python train.py --num_hidden_layers=9 --n_experts=128 --experts_per_token=4 --hidden_act="squared_leaky_relu" --moe_layers=[2, 3, 4, 5, 6, 7, 8] --router_score="sigmoid" --normalize_top_k=true --balance_bias=true --init_std_router=0.0137 --train_tokens=412400000 --max_steps=8905 --dataset="wikipedia_en"
Below are experts of layer 2 (counted from 0) of a mixture-of-experts language model. Rows are named router (the router's row for the expert), up (a neuron's input weights, with its number) and show model dimensions 0-127. Each number is 500 + 25 x the weight over its row's rms, rounded and kept within 0 to 999. Numbers have three digits each.
Before each expert's rows: a language model's description of what the expert responds to. This comes from a sample of Wikipedia text that the model never trained on.

# expert 8
It responds to: Final word pieces of surnames, places and nationality words, before a comma or period, e.g. Jeff-erson, Willi-ams, Philipp-ines, Eston-ian.
router:450505486546516496563537461516510471489486510525464475474472516459456507489492520474461479520432540469493502497506473498472503496508466490503458535514500485526489491501507504512499544501515483500500530489492479514516482506501469484435564511492502489479494521469524486493497517497484537489514550513552511487499491460503504533513469489487525532508494495537489560517516511496515494554482
up0:456532479506516460527501504480518506482498488519528458498476496493507525477527486502443505536490522541465489500516499539502511488496442471510496543472512509520501478476530483490493542516514514528537521530507533513521499518533460534452512528511493459526522476496518504491473490503497496476531509508475532435511482501521531506532466467521517456515442513501494488478511542516466528495444
up1:529490514495512485504551459485478527508506509505452487513553499517423486511493504469555488479544494481489525488530507522496543510498490492508485485486565489501489535471512508484487519529491472537525558494500449521451498478449485517506478505485525522522491507506483497514503499509509569454494517496516499499549510500496496512501473505553487496531495483491479516469500466511461503541519
up2:484534464436512487505526499494527445482488469504463474451484558521504507502520515517458527509502504479469487508539528475471480513502507475453474528504482490494465483471523508508520512499498508530485518492500516491512473508481437478464470528477460508487476475509538521474497495486489496545489500462464533548489498501478499464454501494487517471470488485493491458494492526521542494527446
up3:512477557519442532527497508522511457553475473497504526513485507497487477518532487506517483494487542507499497541485505491506488469474498475555494482512526541511513488525536470509545531469492474489506478504484476520486466487474505555526484491488530473455505504515480480455453456482483468501515501488522487514541468445534477476464457507473524512514508476509474516461472484498498490517495
up4:467507515510519501510506475483529497489493495488482445517473551481503527519550462449477499471514482534503494492484514501524512499518490502515510519493470448489488512502526529473523500485560500463471494485499530472514495516511453569442499495487507500486520473492481507501528562477521520513512537531535541502476494464474496488500474530442513526481512495517551498518516520481507534537516
up5:488469442518491468571445545513544531530513498501514479499487484500478479469511502491470462535490497498505567558519531514472518517479481478460474541497504559530527527504505477490506536531538481480505504477529515502532520512514531495537516536516488499500534519538468473501503518501495500523503517490500501483522492487505468476477483509489469496513488510494559496507535536504522488515519
up6:526513491476476504528515453534529533452512488546439493493459478490508532478532500513520533498463476516473461487501486465504481516491482466526507477459528483512490512512508572472529502485463467519503504499484507518458490508474520490484486540504512504496471480523491474491492547462471549490494486537488520469487454477496504512524501511505491513478491498542532522553508539478489512524463
up7:493489516514518525547498485496527486516519466477497531487500519482467495507488540475512421532496521508503535464500510504449463512533502559497460477484511524436539516514540494515527490514492473496510508510523502469516500467517477483470490507490493566495496524507487499482482481486493471524542482515509501525492487519494501500460501498537504525535553484574484481503504533471511452492498
up8:487456498448503541507455552505521510492532484507510493533497471474485499495484485463539531490439476498480477537523497459508533530489512469512506510509496490516498492486502482544528522522485505476501532431530526518481479487459457538477519484501515486472412545485487496510508501456492509534490499530468499482548497476484505520492495509479508516501502510498463465512495537507512481499508
up9:536476434512498475473536456500461514475540537447498542486472509507466471508558471486507538489514487542516501512525515467549482453522477487498506525499510522492490493533497498537562489489521529520484502525476505510491482542512453492525482517485508503471561489480517516498487455499531469482524515502519469514472528504465531512501503521471492495493484507508520457508497490502473519483515
up10:490540449451518511489561490494488469531530533562513489551459511494456465454471496487478540538492515493473517493465537510473459484530480517523478500489517556521496486533467505473484473447505511465529469494473513525529500507478487510484507478454501512509511515481555522482508470506497491497510496512501487501488530474512481523492477476532540512496530506507483495485511491494475533481514
up11:512472495482510501487520487524506502497524487535501466518490480540503499544467538519521528522478500475508511548502548504512470494520426462507487502479484539531502485538496464493498532492456454466526479494496494512529488506484517523531556534525467545506474478459494523499484487514491545509547489544498482478507483456493492461460500447504528497483506510519494506476485510515545509507466
up12:473519466493529533530506453485500500462470509469555490499471494489463485481458493526488457468463514454475470482541472491485515504526509495491465511507541460526519495499497505541511502503491507531500522495465470495466488522496527465470508429512501485547507474473546491498509493550537492513507523486538522448514492499512528497518455501489489520534508529509493490552512511515513527523486
up13:541508515460529486511575449534526502501532522515464519462536509452451502512505477471488499496522535449485480491487493493480492497494502507492474486515482522551477455490512511487526483510507498507544500478504540475551500476532486546510528478458512463518504477470508503489495533510464518531542481505513498480526502489492530480501513536454509546493496509514485507475505505492501478488438
up14:453533455506484486530527499538480490526503517495476498546511521484471501493486503479451482556459509535461502492481465513474530508505540537503503497504482566496487511475538474487493529460504546545497545484523497505461483500454476479504523498525494516485510511491531466531538515505517496490510472473478477491489517467519523495492529526482488520479466497467505574502525501477505512523522
up15:470504491542502530484480472520527481513447533478492499525490493505490491501507551496499528522469484500520485543465498537489528512537497520516495467478526526482466509473475498501517498513477505501513480479496459511501514548494500493493543470518528457494548486445476483443509546521551488471514543507459487529473520544538486510524525518483486500499505508487426518541490489498484515522502

# expert 59
It responds to: Heading markers and title words in section headers and table headers, such as === Family ===, Early career, Candidate, Votes.
router:503532508526547497535535487515505503493462484513473506485508478476500511460509486462473496506474526531484478542502537508504495450479487502510484474508499504502493473500509487518522499528487484479507505479500459480468467499501508502498523542486543491449525539492477535559511549508534465512526526491506474520462495472488463542503484518546508507502493530540501515442489559531545452515486
up1:510469491494483527526493464484497548473532471512488488466486501470518480526481536561489505523490548528550491537538505480431518517457505507494511520528487474503509476535459483519522493494477476512484475502509497502533478479461493489464485531446531492516511507513526505496474487527496470525492474508529463491483501530544499516535505516529486524535530486528503527522517491554527512466465
up2:519471484515530475499539508535511486522476540475520532501490483576504533488502486481556516519449478516506544505521481517491530507467475511458477509519482493485502511480498529497491520502511478467503486508475491529503517484469536524496519505472525527473497475473477483539509523483459514462513535443495529452499521504509542530462523495508519491542517480460507510461530510475528458499537
up3:574476493495505463448507554517498515499527504505501498490479467507477486497491525533537463516508516523492477449506508498504483482538517445514497480562465492476523538513461475492509518489444481507470535492557486545510447476493485483507483499506531494474482482476531508505486514477493492504493535510504515487538520503558495493520501481483508464466513498511517543457530518485513516510490
up4:519551483496515522480501537520493492524503520490468506528520506492536537500489529491513499475466445464499515487499470532540464482487569487476502527500504510467545454518519471457480520507505487471495486496508532446536513481527480479526502496527494516526501484460539489496487525489515476517481544532494453499523473498519483501516515519516481487442465483487497465458469474491467460486523
up5:494521484497535506532543498428496440491494502485459497504506479502539517492526488476538498482551537468507467529515500527500487434500475492570473500509467488482479526509470488484525514476474536548469484519482488512460517506525509470474511505518524528487507512503466554489527499464506545535522522499503507468491501501488480482507429523504499528492511476486503481482488516494524498511498
up6:510534553512527501528476501448481481522513443480491526492524509520526521514508481535467481523508563493494492491494524517498495463492513505503485504496448476525444514494469520537531523497487542539483500531508490514509532524526500502481490503499516500508510476487459472545505548495523493482498498543516509517499512472545492478544486509479538465480473495473499449460552543539516499509503
up7:503475482513495491509503503515486465512466495472512479482495500464484513490525479485468522491495499550482474490555491510482526510483520486522446448479579502518521538513483507536499511487510492486502489453489520494491494480527533507422496500530477444525478473499492532582503451498519500514489483466456517497496494490519523489483495484479487520507470471489465488525474492454493522479518
up8:510496524537491532487490471539487508515489526514497518542519471445501481446517437452513528509471499502496418498509522501509515447473483527472446424510532523487501487530520471475506470464511485498507509535516479468518451490512502498537522476526536542489519511470505505520510505512490502525533490481490497491502530514530490485486485485518523490484501478476525503487545478509497503517516
up9:507517482502466475442523501498502482479529462532472488461508528483488518486495496473500513501500520476452471530469500464494479457507528498476519464519523485552499428491496515494467526529523531493500495504504516469470474502497493444499441484516468510479486486529461529486498507541480502488502506466492513485504443513497492514540446491502493494501520465495506507492524424499529466513513
up10:539527549534501509494539530484523485507494457554460472504551500497523500474529535495508498519505492518525550496493501528505446484469479485499512485466483474513471509516503483493547497484495485494503502473507558514478508493511472489545531537523559506500540500511491489491460468529480483504504490512481484501469535480512484547489507495532527492535493492496476574451515458508492491511496
up11:488536494504495488456486446527486531497533554509499499509511476519483513517469464456531465456513505540431503528528507466494513505519488517485551493494518501553497467477458515477515462510492525481524506487495474525492562497459481512493513480532489490522469484497535484486472497470483535499518476510474501504494494474500497541536506500521493483492529518459496493486531487485445542525476
up12:504511498518522478511532472488538502520485490499497530512513469487494490482480560481483561506525505518537483463476524521523521504499484493503485498532523523517484491527495460476498510502501520533534491506523533476511479514509546455493554524478526540541512499506476525528532509543454519501474493502486509483540540468502479517484484540520546519510499489521497559529436483476537539495522
up13:520463488523506469539532503506499470476531501520548453471478499497536518491506445529514437485470545507511519508473448469530532466513517485453502480498486503465500478469501483490562498536498467480484508477517519520484486466503466488569528509506488475523539485487518491475492471482470482487527478501491476526506491474534486512541495477497476512504518510491493526504506465501519467491544
up14:494518512456526487499513512531478482491475455459500477468456468532493478518452493470469504493504521506491522514492471533464472490465488515495495504476491542490486491443481473443488506526510507557491454524571511523467472531486475460496434516497480505493498489494519469499463512502496491503521474488490497520521466524486525532542523503493464514543481529524474485489523511491507485515520
up15:442495493538471513518520521507509475507522555444510519512495499517546530508479483496508511482521455485533475493454541485538538520463474539464494509514476515519510468480481496499520452516464501512489462496486507478486486472535514512519474495467541507497522527495495534480541527512498546468535516508522510520480475515507486495498521482516475532517488501506487586504513540497487487513538
up16:478494515465505505514505510513470461512494490487466526519490446507489509500503497485477517462437514492495489482491547475510506517475543534524542488496483521496494461467499502516494522494495517464489507500482472481458478496457494490507484509469511444509507530462482499512492552518502499542535530467505533506438536522497478490521503495541454509507479547444452539505478523508531485531478

# expert 6
It responds to: Short opening pieces of Latinate words such as pl, em, inv, reg, serv, ag after articles, e.g. pl(antations), em(bryo), ag(ency).
router:497559474487587534497499503489523494482535510502457514468502462496476515509474501502511495477486526523500532480488502521499490472523492486488517502497491516522521500511517473487500473490496476493485486529532479489472522525498459496444538515480556517496473478486502535492503503554513484492491486542508485514469500474456500520523522510528507508480426453517526531478528525483523446465460
up1:478482509455483521513497535494464492495508514508485480523489464524474476463457528441477554489506484468456483555498503506503516500495460485499486518521492538503496543522509473511497520520450537494466477500508512481506458568497508501486457536515512554540495471479492462488491500500502457547493518525502484470524507485494496470527501531512487469483497459522505547491525483480515498474476
up2:538554459496566459490519494531480547470544495491488537514457519505464520513417488503516516496518536523509487491517529522482491483554487517497484486451464561534476510508499510502472483463509464497461492496488472500502480508480491492493503497504505518462507492487504496459499497530526506519502484552474499539482462489523526492503524497500490534511494447481515510510503492507485472519532
up3:489497483502500508515483463492455485490496486520504466504515516523518533545491490492494489502492536542435514450540454514481499436616479479502518524508532495479466505457514492547527510506515490511502524526500512498489534524478512491486491495486462492505488504457477475503492525502479486493505505458489478477498526515480486527494480487507510474466514486558508516528488499521484480481546
up4:481525511488551488520497539481488501511489516476525451507436533504494487541478504489459494487474538491451510460534477507478482488484509517490493482486487477509536465539478496526464482527506547472533472530484461528470485531508479451534482519503486502472475490457542486506485512493539565463489513522514515527512491474501510486477522537498494478509534497532487513497513519493481454531505
up5:530484515499524526546506501514498487429527501497474490488477530485526481498474523468491505469498503484477493508492519508537489440498492517450499489527484479505529514507506527487527497495536478496495454541549517498493508511498478498478485454475479543508503496538513520502507555528500469508508494551452495497473532503455528526511510547532513504502451506515562492477472484435495496505472
up6:498489478517521504482486536471545449509452512457480560478481487515539512489504464482509480536501550473528475492510493499455486489477541481495500522550517512528493489449462513508522536476478510478511502524506484471485478489473514454480466466461485488506520496495549491454479471497519462484481538518538549513500516493542532506491504519497484535488467511491506509515490488467527481481485
up7:486549499497510511516505477517502517506508459515501523484466486490529502480510501494501493456512487509545509503481454525466533526491463472447529527517497498471521517454463529504510512550480461458481533547488515502491497482506533525473513480464511486506543482492458468501498485497495536506469508501532471460471534461537486516507481494540510490506459511482546481489493537456451502508454
up8:482497538477519492505472529511479474466537512504432467511537523514462473495556535489474495504519490479468486467495503471477484518522498535518563477507479505504526528531548476476495489530489500547491508528467456503469517488465518522473489533467515529461503441519491538505513487491539528494473500503528459520505504497481503479486488522480507500517488503495497518520475503477508467486562
up9:485519465506501513510475513531489467497479476493521513458486489539559498534504474470543475521510543484485499467569513495515453494512437507481485541491496536510482504511522479491453488509523475500522527543547478496457479483498486528503478471474496502495498512519467513487474497503485492461470503478499480540530523489486546508510477510483462471539456476531516505504538507490507469534470
up10:506547516514557512500516527479516473463497519490510498487441440509500484525507488523531523498503498519468494492514510479471458481542507500527492542512486543461510455563461481506465500514467515479499519535505460527508460489505486505525475488487506508499437507498547483453505497467532518493512515510534498482496505506491477512547479539491496500532529495503464526543480508506472491537517
up11:520523500528500498479487482469520526517476537501440510545505476498477525551488550529523506505485501537480487484489470498508514477465498499556505475508539496489499523480519539551487500490507497531500467520501491451490515500514478542496480512431512521524465502519473482545490468475501489476453481507475510516448496477465486546469453466508519492527474494513525497469512508469511527506476
up12:541491473502500485466464506451507519484470488540469497511485495503447519516486473462485493528496540510502473521492499473515489462488481481499476491461511499501493537556544477557481487468511477481488480515531498527527509428422482477466516504530498494483512503520501508493447482508472507520460468459516513513509481542511461488513522521477484504498509511489531516530484472491515480500469
up13:517500509497542494508483513490502502497513506513421481511493470498493447528519528459503479510550457510533525529491479488484479494509486497499509457524462537519424514513500498500508488470527520506526551500494487477499537544521491524507494482519509500482527492522484477484436507519487504464510492543517494524515500520504471485524493503469455545506506470504564505541505489497504470537458
up14:478466451483499509544511514511484522508534461545490490528428474482503521503500496521503495499468525482447513469495497478522464521473473506481507457507531485521475532527531453523532490479474543477465557509501467518484487540514503508492496498490481527528520546497509477452497512502464477485463507532495498467548484524503527514479491472522515508490485462486474478521495517502515532543484
up15:490509525484518520488490481508493494540543506510462523461460470508491473511535519518538474496498456529479536527495474525523450528561446465537493472488496495510500450517521508509510486516487491499513532487457489456530487513509511449441478526523477532489484554474492483491487489514456506510483517504520487461484514490479475483488519544480500473509524488524508518494475508502533459471525
up16:526497459508504542484491500465507539478472461474485519529520498506472479519481483512506505452476546494494490527488521444506529480515516472518489497526463519519529503510489464470500479488496486475532475515491517543499523456531476511502507457507485477488461505483507494451467528538458517475533486490533474572487486480486478535481524514499531544512477451518494542473510463524501500490490

# expert 22
It responds to: Field labels and values in species classification boxes and biography infoboxes, such as Kingdom, Genus, Family, Class, Born, plus the dashes and line breaks.
router:450490484510493505507504491526499470482477467515430466482478481512508501531447505491445503490475535488483487469546521513512502506530493510505489487514478469516488520546514485524550492519495515471538522485548496456522490510479501464458550526462516493504522522493492484568527526523508478480528489501496502443475476481494519492488491512541509515443479480542494521481514519503524494479511
up2:456553504472465505504487570520492493484508493513449507494480541450537497475544537518501506526462513496523501463507458486474521499510523495521487517535470496544501552506509470502495449465514517511545482462515497506485488521485487543524539502509502496513529501554501506495520480492501495452516476526533513495496506477469492555483503531504479502545461482501480480490504511493529488477475
up3:509505485462495506497492512506455536446504460503545468467516473461497467519506487473530505528520511510457509459508503517470492522511511478466506462535542438476524508502536476478520535524511471498545488520500558513499482522499502488548504498523530532497530492494530531540456531475504500502484512509453494462512452521482499482476511537538510503505499497513471490470471497494488471481473
up4:477486501540488485535495502530503473525500484468505506481527518506469498491518489526476503469463492472495462491497522461505476464487520546529510486507469498547507490559515502500495431509455482513488528483494469506514489494483511555486478514504524482494529501466523494517529509493461479510430528464484505494496534444506505511475511445515525491448500469495470543513500459480542473501503
up5:502504488505504478501474494526507494537483503531455487491481491495475467465471562485474469475529522486511499506551506541487509499533489499511531493461484540436498482510503494509536476521510505497509511489511518490506505532495504526505559503489474473479539530427493510524516474540541495497472501456505545486468544471521535446482515473495482473516542485509488523507527517476505502535529
up6:503469488532516484492470502486516503487489500489498489538484531511477492547490470490490464505513493499483536552488495525483477490497475481513429485479486442484523473548514481480504501513477503522489470493489460472493490552470500488461490530498531529540505528497521511534511524519522501495560507475491492417514492535468537529490526498519474506470496506519467501522476497490481436513469
up7:492495514535514529498482512515465499441515454513525507448500470484516449508482500476503504558464456491502488476520491469465492480548491498493518505491495471482483493490477518530532520499531530499497499485467509495492477469502469524484513538496524528492506521531501505514485533473520473484525484497479487486466486496504484543424490480571511486467467455538512501478460463480472501518478
up8:475502488468519512501487539533504521520489513465473513491473526531497493486478477479499499484531513471518521521545506485517457478509451463483516548489489553501526465553515495474465477529521510473520547490519521499506516482515502486521462492487457482491482518498459514557452480521522497487526514533535495479526451508472484488481510535499500510484484477551472523561487472496484506462488
up9:497487528542489531545481490524489478519506534493526506501515534531475512532493529455514502513467477480523496497494494490568501491485499511536487499469489463547502513503507485513469496474491513515503536502499511425498522526536494468474463461482486494508486466519495530556480454496488493462492513528505446532473515476479515453512514461510498503513543568514471508533480492509512482496481
up10:494534497530499484517502496503553514458480504464520494515464467493506514547509504537509476497491503481512474478529465493510506484522510515472527511474476513483456522521500531465513514481490489510572466546518462538505504532496487523480493504510503458575468512501446496506518495466511511509495435496511488497477468474507559519468515508505501479487523523493504554473533460504519515522485
up11:519492528474505467440501495485552502493451494521497476493531496541514504504499466456518495513461487519514467461524508568486478472464461512512521487504509503500514489468552492440469533481487497520479497520469499486512518521503547515465491495504480471532478450531523484511502500495506517515537510478509494501479490498569507514524534525482518489503457552505491499497476515501450500500534
up12:476530498515510501491544491520505481493470502461489533457511523527464462518459552518479502515511504489470489503439529542488508537453503462490488515506504482481427532498520520514485524476432457475526481467490532531481496478505510472522506499491517464473529522502511495502525470514511536487521478504453473524473521518520517492506526507502477468512553501505468509506534515508489537511501
up13:538500482508462482504515526463539517519503503498537442468495528529485480463497480516500482513530524490489490499492505504482486479503543495521501471495495534508479513511500509525529483491524490448493490444505511481528506506486500558448497468462501501461557470536452528472498512502467492503478516474451494533482552460496511493488508519528487508484521507510426512464503498547499512514534
up14:507558466489501529484548519508506487470461489490458514494536485561529480486489538523556511467497476469520484489497507525518497462517486522541483490513533476501496479486449504475522525497514520420499522500490514511452492513487523514496520478480474510504529502546477491528489465531522484505554519500476462488495510525524544493537466499528503484511515476497487520489486489464516516484539
up15:482547482535534487505468491519523509527550478512499494454489501554505479493493495517501505512477509524505548501493548495528446518515507462506526515500493467498499486514495488512495483483514530441519475517531517493478498517513482518512514505486489490515501493490493473490512530478473492526491490470518446499519485510491515556484460453523495465477495470450566541527495470431503538464486
up16:475472483503482511543488498489499492482450482544484505519526449474502469522536481498491525512505550523481457489494494485477496510509498513535474502569507505508440508517500470494473537549526524457503480507510492525469537473517464461493519547460471503507458532520495509507516483490457530525515478516514518489520517543489459517469495504488520504461467483522526466513485534511527499515477
up17:500487489468462504555445499497496496531503568511510490473529484444504493492532474512502514521488499505527531511496494491485478503544482517493491507516513505508471525509516492449546551491500453456476509447442480447489572494513496456514529475478522510472516524533510498503490493530513495533508507501508527517555507506490477496486534505528503523513489484489530496504480508456514522476514

# expert 9
It responds to: Line breaks, wiki heading marks (==, ===), list dashes and table pipes at the start of lines, especially after headings.
router:510491474537546426543517483485529457475475500512465464490496479516484469473461494462471498516478526481482465504528531514485471492475477471505493489531531547495474492526498504509514516495442473507508499526493465512481512537505496479459552519499553532459504484493513482514503513523490453472491506532520516515496475463483492540500474533514512490457471519504519532501487512514485485534463
up2:506476526504530524513535467513464447512461494544472477516476488531479535453447516493502489499497538512498525543511496471507510537521471453494481510474509483500508508498516463502472504506504524541505488462429513489542507489499505486535489511467503506482540513521532455508478472489517499509503480560503504505493527436483509487534514513494489510473507493517513473501517536476549527493545
up3:486458520505511476519481483504472470462450477506438460504503445498519495505524519498501516503472459519491486473492479497525510477500512466538480556520511494501503536490496516538483481484482509549513507510498493525471529465473480477490508512536465509504500478492532534515556504499520485482510463538501427521499460527489533444501495518504458473498516488519496503516502533538490536465522
up4:533513496541504454463476477571483513497497488536423517518484492517496540492449503505530525500487552492471504515486507499482517507482526510476516536477524511453481504499505480529499443474495505487482501486503495534513500456499506519545509505509535507515488479449478483524463501499460483527517505495483479460544503501540498507522487514550481520549466529487512491467506516480494503490458
up5:516505462492490452500515498527456474482482542461511446454477469518459497496520483443485459517526527506482501520523507530470503504508498498474498494505505523519476471502515495541535513534476498541498539518522526538501485473515496493503477516443461489514530519498513479496483537535439479501508488544490503486498548487487506489538511536540490514492485477463524464509458489505530511464504
up6:493506512481471485508527468502507514442487497494491458483460537508512462512488473495513496502497526485472454468477525476462515545455488497501508528476484492468519505535511504485515521540532510521483489489482529512505476502553479508473508541521541470521479492491494509528493526492502475500549485523565529467545522462476477461517493492484500562495452480518509498475491555538500487486499
up7:507459491468531516503545516517488489487531490481469518549523479459481523508499531516467518500546530491497483526484504474500512520492492491505498494496526537486516555504492523517507551501539516501497497518493521534524497487518514533485526482476534519493504479561490512505522528463497518479492485493524530486514505453481548449522541532522428512538455516520501523485510481515467560511486
up8:491500467511478508548494470512507462544515472515500518475534489512475477511477509470490477482473514560541462524553524521530474492511526505476528501500535497451447514476472485507490499485452484458507490505505519465497539442439487496470478507515529484525514502488546498458469497480464504470509488484501482515473559521517504489498496512506526521452504503497489490535508510522511469502520
up9:494529471544536498464465489500456470484460477553516484427483495526532523458508511523468531481483496498481503455479551523503493497490499513466491515482534494497530540520494469492455530492493473466503512512455482514486488496515507524493542497430503510485506510466466478499515505511514485507506525532485525509480507469460536543535461476506500524476536490494520528492463501494487490494482
up10:516507500484488530529479532525513485532483479498478487521504491547475526477525512441499507493468517474491500512487476523482511503525546530501547554545489538493432465511514508499503491521498560498488491538498526526489523498496487518462434533484481503483509447490493479460505520497483531489497498514526512547498520488469516536505501506529508509498424502525461523509478494521465496505506
up11:524529481497513506480501495501515447510492466508521461489504481509497496524506525524487505546456513526495483499530475522476445499475511492458534503532494469498480508465548476512493499545498489471543496526503501502521477471507508542454479445459442534510487465494532484556498491565493521501536546530496509472537502506497495468472503486508497493485529498503493489456507501501472522497546
up12:476501517511467502536526484525458490496494538523495515509478537438514568446498480481451477471529510546488521497520501499451478469481484500486530485506530533490526503519508524501502499519523544510505493536479509515523475465504513526504551544530489488450522482493485516464526514534472486506499488501529512503495476480493507466517458492505519498526486544537523506521538513465491550521484
up13:485463503546512479541490490521533492451540514521459524493480522510452518505555505511545528488499507420502493514517496485439516526508498488522508481512536493473471506525472517533469536463467506495463496477482550526479503508518567480479522461499491481456488521522486486525515522462463502503494517492514531528505510510501487505520481509509497540477470523502485476496516487497528487486528
up14:533527447523510503488456501493501445472519544497527486511518483531528539515486506540529529504493478490520513491513481530521481500440509494492493519516479507498505483460475490475479528489536494472548520532557482484455481533524489489500529501536504504477485497484539529504479496481482481494521537502526505545445506466471535508494531456507465509517490517501512525493490429511519504533510
up15:479503459531501487492464519468524554497485500501491471514447517526499525436483511480542502474492511488505526457482501525513539550513493500518500454500488535516503525475518470492496469455463507493472506468512503547478513496504482508486496495466510487515513481469492497444469518493454439549508505479508505484511507493536500482520522502472563533499507511499525477499501573492514502489487
up16:497509491472516477498458482488506504516444564467502537527527481479510492522520509521493483519478559502478494470511484475498505475513511475521488498488506491528475539447496510468477479511483498521502458476527481490487506468484482498536493523447482546542497512495491463495446483492510506506428438499498497487490512520481505526500478478478471462473485530501494546480481475458529519522467
up17:470463510485496489492515488448506487503505510513492501514533479458504514497537511517508502524514452524518514457534494559499507443512523486477466484459512488528457515523536503503485479545520421494520502540506526566473455479485535475509512512480511505487459493499538549528500491485470493488488478516520489488497525482494488512478458502498494503495450507481464458485513497481507467528507

# expert 49
It responds to: Final vowel or short ending closing names and words before punctuation, such as Arezz(o), mov(ie), (ville), (ia).
router:452507486539507492529514456530512503492444545518470477494455482464457520472519521482450494530445551475501517477489485490500512507500451476484474513531512493512493504472481484528526512512478485508483511489514497493505482513501459481420510503454531551479496505492470530507460532486494496486512556496555468479488510482501481519465484518533503490508503481500498513510510494481502505546489
up0:509545510495500513503514466510550489469490476494486537460529530514494503464561517551507552540469512505490491486509525495498502497478518501533525526505508493550492510559543502529475491508496464445512492465495499485456468488465493501493524544436482504492501484506478492485525476537504480500518522514513489507494510524493494475489456501476470445519553498485556519499495507492473497471496
up1:541497545497489491461482519509483516507503501456496488537511490493489472465494503505489483479515463513516504482475539472525476477510526524504521494501485490529543482505523469535471480472471505479515501521468464499525561489472489537497496528524544513470507538492498542580486487500504469545507464505484531501553516510530533482499504512523457490515486510426506472532476513525475497488522
up2:500531471522486477497517483522484513506452497455475484545468512508500531554497559505487490502504501529470518463439537493511532472503478468487508502464474465489484514495470510488514512538528534516501475491453526508507516524556476437509506533497519548475521457477499526497487521522507484515511539504531496506482524496487534517496516470530515505507496449525518497488466486496454499521535
up3:507451500503535526517461537467507460528521486532531499487519492500481483481474537495499486480479525510426483497467483528492489518515541503468468482489551502522512491442502526473503525461468472469475495495550500446508461486490549468505503480498470502503479565497489461517549505523484508450523512509513523527486492509498506488509512477498485503528502467511487510475525528498470505469490
up4:548496467524500525501494485501500459484483464469516499494506511523504521521497477520496507480483496518485519542448486495474540465502481457492447538480500508468518495520483518519509496465530541491502502493483480533474542487487453508494514485526492473500523470461565541502510505517480507500534513492528521539432516527514493478533526530536518477487481451465459495470490516498532506545517
up5:482546512500515501554494476523490494495496487539521526478482494460512490468493563489520511473483503469492463486520501484510511522495415475470450519499503522526514507545467518495511514476538490489478513502498521472503489502450516525466501459512527503511493497504453523493479472471501483476484529480471490506530526537504484535486470451512537494481508473546499536495502532467475561497505
up6:520543521464523505491493494500456513489490482491511521485484512492511474517487510512465515524517518523522486480517503481480494518490481472464497510489519526463496526476529534519545513503479502474481489493472525491516466488513500516509467480469550536500529504485488447468517454530461509485517499477505532515509486515454429499511511495502525523538550466512439546458550486524528543524534
up7:493536483502490475483502501549531561528494493468496534527510475456473478513480505520520523494505494589486439481523531462506486529460531480512492500514505512496486532509445502491526468475471510503529564501480508512542500524534484494497521481495518486497499514502494525508492522445440513497507502504499514475512523452470477516469513503502514515513523512515478494476543521514500492543481
up8:529514505473491507542501446493484485515527509505456506503526467515434524485499518502481504493536557502510502496497536500497517518470508516469457523521479458477533493497458450542519527495525486498465479458485532508487491541524510470492477520495497513499509487499451485480460515498484501476499478524467482525497547524512518502476491529515495518495512422498491501470517456529505485562516
up9:519509452444504487555513512531513525485475488494508456468485509520534491467503523495517464493472489503527485528515488525480482491491471457509488488492488487540508537526491487504474528478505488470500496469520487498479446485492509493473500520500480486497489533452550473533518528550498512489478496497493492480486490513515478407478499473439498526460482537487515496521498531479462545475501
up10:487456489514519497492527501463454462493500510532481514458458477519506484499473524492509540527513528499481500514515514542473526484520498567479510530503483476496502530466467435510538477510511530506499484502503502521511456507529502504483451485482519517515492533500494504511526459473451478534465489506498492511492500464474478454480495474459453497488469531510460502472484490470551467517471
up11:502413499455488544489476486475489532499510526515559524461469532490491488469482455516510523504513526536494497470529508483477497496453513474484462530524520529506511505513505513528501553519505485537504495525560486466476495464497454512494533515500508499477472500544484504535491531493509521453508515454471489499516509516523505485528459528467491480505471499496501479484527480477518505485527
up12:460496515484516470466480522471541503489480498509512481501543463546487470510500532505500500541510491457493474493511509497520494470518520463518495533511535478515498517478484479490515545565527538473473511554496454478477515494508485493469537488522493448493485527444469508525473504487494517526472465501534495557546507509489520513505468500473509452496517493478499494471489461485515477471469
up13:478515483472572523503532509504527516502514483513510492537462514483498493515507505542487445486495541488494480480517492512502512505501484550472535498541450565479526519471486501515482486465523510527526523478560525496489482506508468477464488500504540476459504472484526529510493495478513558492505537508512517520509553502516520530467507488472537541507476484540474489471526495507485514525485
up14:488509438505495505515512479480486525519444523542523497538498507563466474501531531493526510511498514542456521517476505511514473484482471483460503503509479466485511520487466481511511482533487494501514511473523501501538486492531485536495473495475520521481527516511474522475452531468466473484462493473519473511515465512519486540534503488462475494497487470547527491439525541483506552483492
up15:492511454512524493502567523477490504491476530505515502524467457524465500474480475529498478475473491501459526459505473500521504516474513516528500542478493590517500483482509480494493478485484470483501521521481451477504486523519499500493485496477506512506519551502478483535455511485492515485498492517529533474515532491455567488451545530480477466510477511524482514517484522450494519495501